Below are experts of layer 2 (counted from 0) of a mixture-of-experts language model. Rows are named router (the router's row for the expert), gate (a neuron's input weights, with its number), up (a neuron's input weights, with its number), down (a neuron's output weights, with its number) and show model dimensions 0-255. Each number is 128 + 24 x the weight over its row's rms, rounded and kept within 0 to 255. Numbers have three digits each.
After each expert's rows: a language model's description of what the expert responds to; "mostly gets" lists some tokens that are sent to it at least half of the time. This comes from a sample of Wikipedia text that the model never trained on.

# expert 17
router:112136125149102115145118130128166138150112139128156113178124169194096087063081141149144077114119134160126118130141147135118187096150105143149125129162140120127132125125095155146137127137150131099084136136129088136150123109126109131140164120151098152124146130183168152134106121118111098163120120127131171126142084166096139130106158100117100142141158154130124133124126146104128153149104150142141113130121147135134113108090133119093129115113111134108147108102121102102124113101121154163128125152122081171139160140102121134110130168048106125147121092170115119144128052076149104131122097131154130100118148127116139109136196141105166097141157150130106133147131120105100145122122106147149140111092101076114123154122114138142110122131170162123123091138192153128150093111136116
gate2:126160114097099121135141126168111154099143131105146125102127135132130138127121156114091108150080117121175104151103143128094120080169157094170131135183115116122144101125152119131130155131121138080107135147116135131163185159132105149145108124121175169141142111091094118153123136089138130135125123114142141114112098127133147115124135128120126065109107134137136163112135146137076119119172122150153164124107129096148133106128134114158145125149094093120102098140108084148133104136119130117084091173169114116114069126102114154140172141117106136133170075099115165086140170176140122151118135138198111113104145116141132124140106137138111137142141114134076117114108141130144109120131134171131093144142152175141126154142105125099126201089151087135123103127105081146133102136142097
up2:116099145137128142136116139143115134145095128159127085122098139082136121157145124138148140120153057183059149153142163126101128112130169099149136105141140127101116134159149148113126117130145114154137143075126154144122151120134183131141095163152179078142110143142115185173173130122109126131141168132103139098118131144107090081110156162124121082102132142170133131125114141143142145084137186129129187113120134144122110150142146124148161150141101090103138116107144157135126116145140124145199123108144124142104139129119137097151109143104102138094133121108163110125071101090107156143139106139112160108115155092161119161132123129137158156161140092132141125110171110155135119137122158084126110165151129135110121126095149139127171146129103148101117148100097128124082106131146121
down2:111106137148067150123127142151140125128123155140107118151085126132142133090131092144130151136129117126107104124082118153177105111143119103120127127087102103099067100142146116125083095157139112114164059142110112149110133135148144135152154115122110132106121173136128172083136139115108092111105148161087131120130078130152141168094146106155177163122108139112094130158174125116107081067142110148090134093120164124124105135118171124106156163171145137136120127132180083126120133129168139097159121175171072130104145124125152178123127110106098159117125114136147119112123133110144143158137123147162091121123115114104141157133116098132112128139123145148164149173128103153144105153136113119118152130124149139096137123102135175100168146105120101127132146168156138106135121112089138
Description: Single digits starting or inside numbers, mostly in sports statistics tables, scores, years and measurements, such as 2+0, 6–1, 4.1 km.
mostly gets: "2", "3", "1", "4", "5", "6"

# expert 5
router:125138104134117139136115137168157142115122109075133074095152141137136107166165146113154116157111126145049147148142145127174149118138128139110133154147110141112092129143141177128128154126135141130119111150158082174120198111127088130142131142176124156136177125124105158109139164143135124142140125147124122101187114122127146158087137117188120116148148140169075101107126165094134107160115135143107131148118120115150137150126130109154120131113141092124126109163133098109122092122113134138159077158088071167074105107127086083145110135116143093134134101174135136151111122134123132139115089113138108119111114102132158166131130108127124150133125140121139165135126116165132094132158135138137112124098133106145117139153121136115086136151142179180126079129142124105088130077126105
gate0:091086163144091129120067106067105088111148131129141156119104147090125128133117159145139153098124098116127110122159123100097119116140118102146142146137157086169163159141125133124133152146101094161105136171131132132112150141111118144129100118148123155088125093119179123100099181155084156161112144111113100150114107141086109106128131158100148140101171097158121131136097151116157184121113155140126139127132121141147106145162131136077162118131167130189085135154104104132137132124118163108199161145076105153124112115099136153161134153143128117135111113159174151143094093155106142126139129130186090132125125135137100130134163121123130123094110143127130139135132104138140108102141181148134119131143128097168142130167104123129092105131135151110110165099127158100143130102124132
up0:096105139125103142135083102090101117091116117103147152125111138104095130129076142146155163109104109141128126112159124106108135114142113147170163139120155095144132136153126128112138165167104118165076159182119092156128145129110100185134089148141122125098122115126161093115092175146085168145117126106117102138125093134115102126141135142146158126118160146136111153119107133164172178106120141118124144108110110161149130156155112146088157115122177108167122136133094136120138082106135147103194144098090096181116101122094114145169148139152110116146133115141176122143115083147118125118102091128196112143102154115141145128146154109143095147112114136116119178141139125129109116137178166137130107140158121110169155144155093125123112132135139160122152147102134130106138146099122145
down0:130076121091113183106145146142129168127137147165112100077090094078133129122140164123137118183135164121106117177123110132100139116160129158114145157150129129107127171100148167106127093082125145161132104118174105152124185114131117136146129094126137111111152081125139146160090106159115139128169141151101134132131118153140108129145117102134115126098076156100121133126154108128104059138106133118104117117156163105144146080094137092128097147165111138143140107183082115128076136145135116133107116164112113112085147139158136117122133142131102158127122124141137137120113110126112140133127139085123123132099098088116127134107091100102126107123118144129111135129146094158124107120114117138110172105118129154098086122110098115167068127145115167099161098090143172110140117134164146
Description: Pieces inside LaTeX commands and non-Latin byte fragments, such as \cong, \notin, \rho, Cyrillic letters and Chinese or Thai characters.
mostly gets: "и", "р", "е", "н"

# expert 22
router:125138157138121130140166132132178119108121117105137119126158107106135194150089139141149109112144093133133093183174109102123175072136130150185125093151161106161176109145105108102157089100162131153148121089111099116117121128147156133078118103138124170132109156104131161126119103146107140136116133169108135153105145146119086116087098160117141110095143119134129116088082116139163100126114109125082146102151138091149140135143129084170101120060091144140103158144132158152109128120127087108111129132146109152120140165139115103110127115118106134091106146074155133124129117130119191160143154087119182115110176112147138124115123150128158154135112117165102132162126171149122117125108157141137151121130098112088117082108112140125121124124119105156127137124148130134137124118119111
gate0:152135140163125121139140192097140174131136119106126107119107132139128135109102094118113134109097106146123092156097123138096168106133119105058119154140155122105148130149156084138156134168179124156108111125104128136128140126129095134180124096190136155092163125123148111097128132112150151097138148143106076097120141097126154097124080116118130084103131109176081090139106122123123134153159121131089127111103115090161155127150179127125121151106122079121121161129101162153140123122149085163131120138119145152145143105122155107121121147162109137078153116087134120174094126108101140107123152080165122130141062122142163134143156120128120125120146129143090137088113103130142125086154132149156170111071154146126128123118098120141162137118136134102158125104131109160145123110117132
up0:078145083146135107114154083132113121174127125148184147165094140145156095155114131106127076118167154119134143135122136121177141132129120132107136120137096144138102178085160180124119129120133134129140175173153103124131126120127132108116132162095134113140121115087115110123103094153147147179139123137138119149162106114132120130140136110115130122133140188076123127140166137116103130133101187089172100103130151145146123108122102096111152116163168128101105104138132122065141114172135186138137098109106110134153137115118122112127169115098135107149129095151165140121164144151109097142169115170093156139150126131094117113132115110127103085123135128116131118140150145117130131174175092151100141170175123132127155130110156165137147119143147114121108111119180138106119135172088112
down0:074128108132145084145124106100160152177144101107076105108146092112112175122141104136173072121135145122159170140123143118133164148157114087133106125145128132122158089113112133088143126143143122137120116149161104114079102133144105160137133098119151133124161099121139131133114148122118141101145129094148135091134148135131099132141126148138105165150124134189115159126124133086149095156111143148134123104129093114133145129075124173117129101091086151109141110089125083106114131098110149104116127128153129118170097173151086105081074165153133113131159137143172137164135110151133112156140113100129133117135149111112150145134134134112127102107160094104087123110119134112133090091117137165134150152148116130153124087105167138130088135155096086140123177136124116132071107084156121
Description: Nouns for a person's output or activity after possessives or articles, such as work, album, film, performance, role, game.
mostly gets: " album", " games", " program", " film", " role", " book"

# expert 55
router:104148072124106150112131128146084110129127128140162104171131139141128125148153113117080081138123136153141144130117108140169139091097124127154112120116158169123123096156127158061097135101129153108093103096128095166128164133114139114131112112150113108134137098112112093135119173129168105104153104116102175142127135105092159146143130173108102134159126150097094136185142142104110100117133153104119139078165123130127119117115150135127144111199151124108155104155118116190136108108122124134118140138111078116104122120159081143144096123112142122177151146135130112142106136149163136111098116127092144121119097152104120147110116101136152120138118114127156142179081105168134109126116133158059118147120156102137128109113190109140111104149174125126120138148116073110155134116104113
gate0:125158121100156126128116125144090114163152137158155123120152113130119088125131092091124151142117143121127114178134134115084113120110111121107141096156159096187131139148150141093125139169171111164165131111146120148130090122109135163130097097131123114118116108125143133133139137137107094121127133133143151137108124077133115115108133146132144130132133117155106113114186119124108163110151104084157118133153101156098098128128121112158140071105119132122100128118065167181147141109105115153129088152122114149125125119109106134127174141144165104180136195148151158137136135155121192128122098155094128132148120126157112084128141079161096161114106164154144172122148119149146112126126134130119148151180128120110132125117117096027144162150142118125139109150105152162100157106136120
up0:123141144154138110126120140172135143153160151138129180080116129101074107165116143105152127141095157139111110168130127082111142132131112112100106138135149135123137127099130141135126164120122139122095105163110156178108096114142071173151126160139148167130147087140119127138111081131098120143145141165136130120114074120115171110056145116117132093173122097151137111107129098139134165119159102132150095126144143164120093130106134131109128128129158155161093140120137133128127156072152105120138109115099139133114122111141124094094089121119160104228140161143122129128114100117082130128125156129134147164108125125141112125145099095160167127148150143118110180162106121168152105105125107069155141149129153117117127106127093123132151152154132114121150120118096156112151103115164098
down0:058118147141122084130104114146209186117108108168129120108100147083081118112140090138146096144125132119170178155154143119121130134109121101091165120150114123122137145152125129125131113145122093100196122099112116144137130151133154130112140136140133145185145138131120152140134145137133131200112123115122117098105137143132110129113119157110136093150160135122155174116119122166125136166134110136109134127171150141126116119142109098131168129125115123108148169107130102122119140094128127111170106085152132174135158151115128091119114123119101135139116156126121112095131145105143137171138166099166134142144121116168115101136145127149134110155118205163124145081155171134144120146147162136165126133160139153125087102093111119076115130102108145127112120135156134138179162142087103
Description: Opening parentheses with the first letter of an acronym or date, such as (IBF), (NSX), (born, plus quotes.
mostly gets: " (M", " (S", " (P", " (A", " (R", " (C"

# expert 4
router:123116121150190150147120126134132088116104112143130109140116128137112068111098124122124072150096170123116159126090122147161097129131180110168155130152106141109135181169155135145131166104143139108144159104156149151176138164110110126126168117142177154112117106125131131092146151120143141131153135123079094151114118103130104106149151175098155116135138133091114140176126093092109145102170134120130139104135122100151107135098114103134087129155153120072127156110176120139141125167125145117116123145195136142098127105137102111136168151115126121140138125137109117115113110121137146141153085146168164115106122122102115136121087113114132141121149086125140130149123129091145112150086139107065095140157081179116143137118124110129158125143138113147109084165144109095144183124135104
gate1:117149135130154118122123141100135106142095120121114101113137180119151156129117118143156123116155109139132140133119134157114130125126147182177113147157111126158122110104120156132121118118091129129126137121124149149136127138091120093092146159175099112127131156091175170139131081146127186131163132151135138110113095142141161148171096144103148138155149143127118115121177182121120118154157128091140149124102154101104097137157164128109115121107155117153195124102133119117075116126105132177125111120121094133109152168104081076135117105122107140145136107127158164110129133108159156150128125115139141106120139092102127142145138065159115118139150123162168127158125144143062112131090137140146153125143103155156118092167153150169100080151086156153112079091140097120134136082124114
up1:116147132101148089141129144103144111126073128121103105137113174145160145114115162150143129099133109137135134102091154145104132117114132155183136129144124141134124158104084153101143156118087138126138107162149135170125122120102065113103168152182099112137156131120150152147117093155119163118155123162157125102169130141147158125159133129083176154175136142148126108137127139139097106135143110098129110121145091121097124150176154151109133124094131134175200137096122133164101116072115134175115147119108098102122156123110082097134138116106139129140112089121145103125116090114171179135115103150173141138137136126099139122127149092167141111135152148142148143116118119133078137147112135147133150142149107170146123135155123137162114071147107126162115099115153107139111127090134180
down1:112118133143163138155110107164084127135124115086124087110078137172114107087119118117101135171132114116142153138105110115104113148169133075129091103137156141120131148146162137163088091157159188118128123174101091171145128113090152154112138132168121101116122136149137136140121107124184171093128163149125059156106112095137159157136174114125124107137100172113092105123126149135146146138149101143134121147150119165138104116108079107131099134146144131084136104068144169138145121151126104146142070131127121112110115098118130156136156131129092127088184106140127112156150121140133119122127137120125147113083144114132154128141116113134101116128114111155145122148132137078148170137082105135168112119120159146100152102132116105164133133179119134074099143138133108111139127130150129
Description: Commas, and, or, but joining items in lists of names, places or groups, such as Windows, PlayStation 4, and Nintendo.
mostly gets: " and", ", and", " and the", ", but", " and ", "s and"

# expert 11
router:116120143115160105141119145139103108159131186119085114101111128117163118138142131124179108129102128122133100121142146177132131105096148118096166150149153145128081103145145192137146108155143181119102142161114163137163138141144094164151137108143129137122160162121085138123145094139140107149104083114119112096115135115092118124102139080215141159132133173136126121108143100123110117130159154142156148130146172158136157155095148124178091145105108149123115126142130134127099126102144106120117115132122099083117106165100115117111079122155109119128155130134129160149122115140106105120180143135132150132133133137168170129158119146114152111156138117158152131109121135141145120109067085117126146097081130093123092105126116174091108116110117094136149127157152102101189106127151136
gate1:125111116111127090187137139119114131125125183103146119081105132110131132151134135127127148123065083068130149122131142151104146136123140141125179172131097150131129143152127104092124091105132113157136122156102137162108142149113125135119101137149071116124120141165157105141145128131138139142149107095108111161105132110103106101105120147173168159110119128174155103122117137123153124095094126083140165148060137114144112097089148169139130113155154163125148133120133140137155106120173103086123117124125097143126137109115097131145130136155069143101123139116108154152106090145144139112150113081170161129131105174127147132145123059158185124171151109091123156125104164135179116109140095101147106120165109117099149144153149122142137105150118138119130129107153105122146111168117123
up1:146140164088157128090151066139145114088101108151105140160106127092100118129126075127131141153196116127127106118129150108152143148088126127088101096124132085159086102125092144125108147114127148110086110135131136112093125057120139139114175098122137156108133133100121101122114170130106110127135142122141120089128173118171154122122140115108113114158108176093101140149127139115121142150118173108130133146172131125120144151164121095099095088112101156139126117162149114145138128160067075128144122162115118136153113160137096112081129124108139136160106157153128123104154182128099119157135104167100120130137115107105141120120121109114127115107111111129137106125126091155098099125059123143151135135140151104139137133067165116155101140100155143157162138131099144143125139106148111
down1:147135125121105145145121127085124134139124140112158081181094101154128152109094126149097118150140138139124117107192130126173140105100114089124112107080149124136123116131159133121104097109117152111112107099153106110142130133095131146130109094142160109135098126140146067090155140124144125128117122133127120135104114146136099124147159120153132101092103149110154091135107128135158161135102168146121101112123177106107132129142118121162157166127202132137098154148148163090105118092134099082114137104194201105115119095128149119109145097101131128113130125104118124142155121165137120101150119108129084143131137167117100162116115118138077135088185111152116173130123148119089129126131138122103109166082108096131084128136142091161129103155139111113139107158106106165168109130160133
Description: Line breaks before headings, == heading markers, and header cells of election or release tables, such as "| Party", "|---|---|", "Format".
mostly gets: "==", " ==", "==S", "| Party", "====", "|---|---|---|---|"

# expert 44
router:112130126132126147143154161109125119187122108110133068138100152104141117145153138152122117133088140119130163139118150143169135175117130125131137188145159151120121159118138163088086126114143171123102127169147162176146115150090135084131135088174114119146187090138108143124121121151122159101139121157140124103143131139120152129075143122093118128113133153153084139136137164141087098146134167131118102128131141110109154142146151139078150119155150093104089106151150149145164084144092125174119134094094071143087138125170117110144143097110154146116112140156102131160095113117134113101180125090140108133127103133102187167117134133120113118110153126103115164121119125093128116125110113131110139139139114108134161178145144110133116142085140118144145133149107103093139163083159123
gate0:149108127102110069117134114095109099199141148098146114100149114130098145150149138168110101119153157091094125126136121126147118202086122095107155105110120124170124152141129146108125098152100147138130119139110154121133118108169129092141133090098114092115137122107107122152116128142107116130128126138121103131114167146161144111178160119104141096128139153098133142140114156171107115109074107085170099126138121087122112122144129156089134101130166153103138110148179127143145116154088140088142168125135098137160130144121081136135126137131136123121151163144149108125130172125144151141161113074140140145154124149100120149094120102116118167139127089114143136182142115142134142149088114144117125153144131137148118158122174157131114128141124092186133167151137064131097130103186127
up0:112158133145132192150118136137146154069113092145112144138104131135145108103106127083138175145108090165160143134143131125104119063174130149147106159140149140088133114106121116155126153111166105112123145111145100151122139144100136145121129171155125147144118125134130121106139129106154129119139131134133150120130095099091124144086116133157105153141110103160119115126141108083148140151190146161078160121106134157128145128110112099169109157119076101158112151097079129114110137092176122150108084127117156118111119116137191140132122118131110138141097093117114138130118086123113115116115152182110123120114139108148139103153135158147138102132135172145101114054121132098130126103157131124131123103108127123122132107141092088140140141117111165076125093100108187126152118162067117
down0:093134107125109089159160089076142140113135125130176135136122096130123118148119140120126095118145103107136120126138115142133141106110113074119135175066114132131136138107098119152132142155134132142132126140134117146123097121170120108164139134149129120100121117118120111117121132169132140124090114166134093151120106128151174140189190174091128131084198147113142134106121168139150158163106149129120121099118125116143139158101115112131077100143105134081115112096147102137133146144128101118122192168139172140125131169131182165138116129151123126094122106083155142127132100146158109130132159135125140105150133159148173120114128135176093142168108136114165083125122153121141191139126146121120138150147152117124145157100142137146153153127103170100125118150149158130107147187150085
Description: First capital letter of a value after a label or colon in infobox and taxonomy fields, such as Region: Occitania, Order: Lepidoptera.
mostly gets: " U", " O", " Dem", ": C", " Sy", " Ant"

# expert 45
router:174118150090154084135116126143133062115117153161137138123114094132079111147131111103113091133112138118127117140109117131171157129138149134171119096154099135143159099174140109102142126163159103107146129127112108106133168131108104150113161125134155121118101076163164139092113136135104144138132132087110103139124090098127114158139163174112106127146152110104127108138145140147122137096156167146164076172148184123109073114115116123119107137127142101124119130168148142119106132142124152116111126134108130121146124150098126102067124177081144111165122141137104096172110103127158106144161121134117123157104150152129101115093160157091144117121162162101120127158136149135173144169081144142143167122147077160141161110096102131120141154094132143121156118140089152144111132144145162
gate1:147145095165101084149106104185112107150146169110126163144140113128178144157112119141105145136071118083099068121127147114123127126135140140136123094110147149068118105137135113101123117116160101115097115112142126108155114141132130143137122121158187132109137108125108157122096136116122089117135158069141141155165114154130094126150070146158120089140155131135103100139092147108147104156092126106110139138130135137093062134182091159119139136154159135134146147096130125111124130109127155153116121144148127127101150094154089135146124125136153086152099101139106145110135115163096098105138120108108154134112113142153151057167159154117128108133129095084139127081143130122132118097127149144135131070155133113114150121050122148117118125116139146138146122120088117155144117156137110
up1:113115160110161167127158147064141123128130105154125099114119143127104115096134131101165119113202124143157177135133101126136118141111127115114129139139115106199130151124112115135120129122111148146156140136126137141092133118134130121124122106103080119144123144132140090113172126143116173128144090189118114106110145095144159107117187112095121182125092127111148169124157115146117136084141137133135126111124114131162194139078178097122121102111099126103121096154120119161159133127120105100132148109109140125153092171084158114118165135124102172115176159121153091135108124097149145157126148141139107139150134143112099184091094089132132143107114170171132123181110132129126131163116109108113116179087137141149135142192142124139133124145129108131111148127135125108110138104116135
down1:092122092145089119119126086077111128136150141165146178151136169133103137094116104103120154171089115125111162164134127146129111083128154096138124118168134153118125124139115176191154163115071109138128095113111142123144141158165124148124114129117178133127113128093139148113156154152120136174105150090145129147134145128097090129107115144174139168121141107120104136136125137126111180121157110167106128100107117127125107121095186125122088141171127088146141092134160152102140174171131139138102122113135160112150164137154120096167133137116144088123104148086114120133111125123082125146129156112140138107139082130156081150109139140115119143119142127122137108146097145185167120087144124107124102134141114133121110128145125094117132090130131131103102089097176166099129132092109155
Description: Connecting and comparing words inside clauses, such as and, but, than, as well as, except, too, until.
mostly gets: ", but", " than", " even", " except", "ed and", " as well as"

# expert 0
router:112130105138107137140151141164149149127100084088114084121117106128153137144130138102116104143093138144088143138150162157178098093138122153091132147098143141132136147118113142092059127105132107131107138091149098186142141118118129124156131164170112145105114104100118135153161130128121099152143150138144154066142108115142128127133142151096118107134145098111102131122174134083159121150179130111129110161135126119090129156114122098081127144144159088141113131137111119136094087137094129197102109162107152137093145138215093093111117148119157131130143125166134137112147131098143158118121116120092083149098097113127144162117130152140141113103136179099151117145118142162143087113124126102109113094113120085160112119115122140111122116116130173128100124124152100087133133131084113
gate1:113118131099115094104120105157101089170103139123143156088128123083120125136128137106085150161098114142186160082110142160089122127123156119141167155114115137124133105112112115141176126131128128089140166170125110110099125173144128139130121142149139168099177121119150099122104123128126113127141159133119127152112131156118095158151148133119132112135117094149118131098113085153109102147130139118102135142152109168148076163139141133143144122136122163173125118114179150084111167103110097147084124102092094129143103129127099078069127081128127128132188161113088125124144114102116142109125172157121141119123127191156115115157129141156141093128147140093163148148159116157132170117095143125137138110177099137126122110136130092086172134128148163122099172147139144113150122150126132
up1:153145119133117112198138132070124110129086127102143116125144103161132108127137162147203111106113137132126153124160105117119126129137129131136121099160135116150114155183146124133150139112145132147129091090103127118162145118121119101129101097131153070109072159144133140133152181127138111150141124124174122134132144124110141108122140149102119121107145091103163198161154149109152134088121118136167122075108155097096110077118105115132146084148145137121145090134143108154124114118139149150112170133120181150124104160088129165166122146120124128108115124104165130137063150122125148134145159123125138130113111107112078142075137100102124113150109079122118090141091150111112184157098151133110123132129142109088134133118158156125121118108107135124182132094097142138128131139154140
down1:120212116082129125116105109149132118108144133149101159135145055090157154149104134127113135098122115105154120109111127123124140152134142129143149128164132154129140150103136127157106058117104151139136112114109192093134127126149149153124147113140153136129193121144166099147124146121136119134132126127069135131143112123123107153128126127172150102121111112124148113118149129125097133090164125136119089139170142153136137086126120159094157161099198161155116099083158141104097123129138147138140132121101140115175121156158134072125117089166095132124142128109167109164124110158146082122116124133109137111134136070176105131126094130127105078126103090146121122153150131105132139128161114162112136120165107122103124125113173159147135132117152129060126093104119133139129119144130165
Description: Short pieces inside parentheses or codes: single capitals, percent signs, closing brackets, unit abbreviations, as in (5:00 a.m. PDT), 50.11%, ChEMBL.
mostly gets: "°N ", " JP", "%) | ", "%", "A", " pm"

# expert 54
router:156152127143132188132130127133127129090146103089144085145118159169123135124162098128133146183126119100099119122147162141164133113151159112131103135121114108155096099123130142161131110150116128136079133139129077169182114118167133131140130123102118127064172127128149117136171129101121128157099094154126101102133137140143133127078146117128106127130155111133092075156151134098138132135130139118127140111145113143129159144122136136096118096125156115140154099161076112155090087137107154204092097128159134168114146102116144121144125149111166143117094103174127097152155169120138115113096124131136099142131121058142173116100179135108100158151167174124122153129123121137076099149125145158136093158119149122124126123142152129114097147110148115145126137110128083162131115098111129
gate1:118116121144163104127107157126120131131127155159116158146090148148111127131138143126159151139117123109074121127161113115118123109138139131095113109156142164124122129126103134144168097127153094135168126134141113108147094121080143118098142120100109102105141140081116136138123146100126133083123150141145120153112150137130104124144137142151138129122150078150136106130134106094091116093121122053123147108061093117101159173166112139155106141184157128140126103151089138107125116146112142185131111116138129145136122097123118111104090112112117129122118101157192090155117111143123128124175121134133112106105169180141086115144134152148132111112123103194124127132124083146087120104097097131091163144178110133160141187089142179147131103135118185115083118091122112142124141107140137
up1:101124084174151137140126138132161139110137157137129142145113143140094125159124136121133150093126148154101113165164138119117142106124098166125164105164113173128141142106146097109139128130140132114146134133090112143125126106136163154113146095124115119139127146088126147158117131115141122091138151154136129120146174122111125124123143126146154131093136119125102162117168105083135094118138109076111183118118108137109163109161126111108098117189135157143127111144088122087114139110115151182135116106147118134132148145130093133110090129124105116150143123104190119121134109170152133116157169121145123122130132157093115133127095148111139082125104153187164158125116098109092083128099062149089138117148140141117128166076101162160147123094147173154049094137123102122155130141173163
down1:095141131123140106105104109191121123120125145105155087117135089119121109108143175128134074164110111159131134088116154072132157124124122119134145113148158113113109108110109128114171129155129180119126116168123141137154161133136105120153172080145115137157142126158117131157173116141099195150129131129163147114118155084141128133111153167121095086140131106136146106119086128154103137148084078139160162080112095112144157115124113194167083136107125119151102109111127136127126110144127169192117134090095152113147117124125108125123109096145151170126113100115122100126102107160123154150124113131126144151118111125086117132115143155181167105137095151147113111161131150113178135109093126131170130133112120122151116131116125131129110116120169110112140115111138103164064101125121135
Description: Spaces, pipes, dashes and leading digits in tables, lists and dates, such as June 19, | DF |, list bullets, table-cell numbers.
mostly gets: "- ", "| ", "| —", "|  |", "  ", "| Turnout"

# expert 12
router:154122108115135120151097111142127132125128124140147122129133154184147134154108147130122130163130132154095114141172131125139175142117144108129114117081129080152085129088120128125140117098117153143073154145146113140134140132115097114101135121111133109120143109127141098190155112100138155128102110128115127154144141134114124149112148109100118098120131141135125125150147083107170105157116147101137148084112117155143145118120130160130127118132142135114163121152094147117148126141084147190100141146143113169110152144170119113109098145137198126083076109166102139127140138115125126152106045079178136122120125100111176108093120088153129173164125117130126149142150164115132107126103158179119126168151151107104184115153142144125089131130140102173174095144125124184151099131131110
gate0:133132117147109136111140063140118091148131137144124113133115150106161132166131115140136143127141065115149096145125087138101116135145103116172113192061141138159118124130146149161117165130110095106157158116153161102141100151112131121119135133120136112136115116096160116151136144107119132166078138065085141158113150139113155164164145134093081122151114125106060133116149094096177112128137108121145134160129080158140132123168119138133120160127149104137125142091172136079133115115105127143157143093132146108110126152141143146100129131107110118113161130157121130114170157148136122130143106107137141100102131144119106109115136142103097143109133090162139157138140212140159115105127132096089115139156101099110124140141148116136104142158111101104144183155113145160156099099146167
up0:093125153115095145133173147097109133161116128055178110106137131119137091108137121128137176119133130116140076134107121091117116138134156112060128081094140135119137110191126130160097152131112144128142154135135121128133129120156098155155108133125156101144145166173126131171147120106092130170178124129132055076158110116132118095137134123154179146083129149149123122144146101143117177139126094119130163113151152117119127159125147089122188093145119139117107095150109159111160103124126136147158125143097121145142126119170130110118126151150115142155169135106142129125160163068122112148152137127103131098128143134123124132135093109109100122146148125115128098118127124109081122134093140100126130106121199115130115119090124141125163151115106142109103125115088145096102152121087132
down0:136170106119153142138119124109112143152139125128160116085145145136152152157107122132088159095092117107127158152122086105129084126142143166140129115107099130122110093141065115128125117111128138136116149115139116120114150163114119140108120150142112104160138134151117178081119129120123121143170120143112092117132163138170107136134159110138107114186112133102167142081108144166088114121174140124099140082145136109156162154137172114081130139121185157096098092136145090125122129107149111125126074124151148173140090130142149162105116132173069077083102165126137138112067112111113158120160120089166134113113119125147146144127130111122121108160140150115128101141065122113118091114130153121086093120152145121152121120101140178093129130128115137112107135086119123098121110143141107
Description: Leading digits of years and numbers after spaces or dashes (1953, 2021–2022), plus "of" in institutional titles like board of directors.
mostly gets: " number of", " latter", " Academy of", " of ", " two", " between "

# expert 51
router:112144108070142107080174063128140117156188121153122135139104139123140093130133093143125141125151132121132085083129146123124144153112121107089122133130127156090149170063139136147156156180108105114141154102080127124160121133174140135121116120145136104070120155125109141129127132127160157124128097118131133127147101163103097122169113156142147176117159067130114116124138143107119116102113135103155133135113149134081119098125144141113090108146150138143088112138135098172128140186119152093131122132125103149119142075132112101203150154095136096138125103088127119109159165150133121137172111138130174115143065159135156127115151130145067153173148151150127128126131086124159117120101118141130134094142141159093116138116151123138128123100117139125106122111126116108141127126128139
gate3:126082121151180087114094126078109074132132126126157160102110112142130115121148144114122158080155151086151132143080107128120142131139121063162090128149126130127149108111134133102124118110084129108102126133148136139145116133143136105141143140078119126106108112098119105134114149135146151092113153078089090170106139110107148192154117118139143113111146146106152120139118112104128122094148136130123158151133108136139136170136116126143122129104137092130107159154135097138086173153115155132121163071137146128155133095078151142111149138129158142157078127106158149105109096118161120167120140147089116131083140135146104119106090102107135124096073129129102121119132114134166169093108152091136085112107162139143142111150159158118143098109168139131080140094111160127105117157118165
up3:136126122144075143112129145171141178158116133128133106155147120131137153142095141123144125172115094150094156100162125104127095103105111149142163127121111099106063114158133118156157141114186115096139158144120107128138130142081109116093122151135099118160110138152172170142132125115110154146141113137138156089160128166159127106100136160139098141131099139112130148159105110121161123179111146121113094106130124098136101094133153133120144096155139121119152094109137134127156113106095116138093108167144074090102089171156131123155119132128087118111165165170146114129126159088078118108120136115167158159167154126106139115134154160165146141158130127164124147135101129109120106149132078164147136120135102130120099159143088089140088147140084116100157130131122118154150091114096103
down3:074144124108114100112139107134140113118108098120068183120158120143112140097080128098131130143166144126102124117156133101113126139124137124138128191131146134131075138171122123135145159125145070136140124135107074109118128154123112142072095151120183135112118123185127168138118140109145143133176141139141155156128126154139155120139124175063135140128122100144125141151118139115105129154160143159100138156092115137157095148124161145137149083132103118128160105143140091085138162110136116131092094151175144145106084151120129108141171127121140146125162106133132133124132129156131114113093156105165144143142118137108116116163098162109128110136152121127161129145125141119128146162132184146148119141161144146083126129126106111155065094179058149131097127121124127152162115121138108
Description: Lead-sentence and structure tokens: ) is a after birth dates, section headings like ==See also==, and line breaks after headings.
mostly gets: ") is a", "==See also==", "==S", "- Born:", "=", "- List of"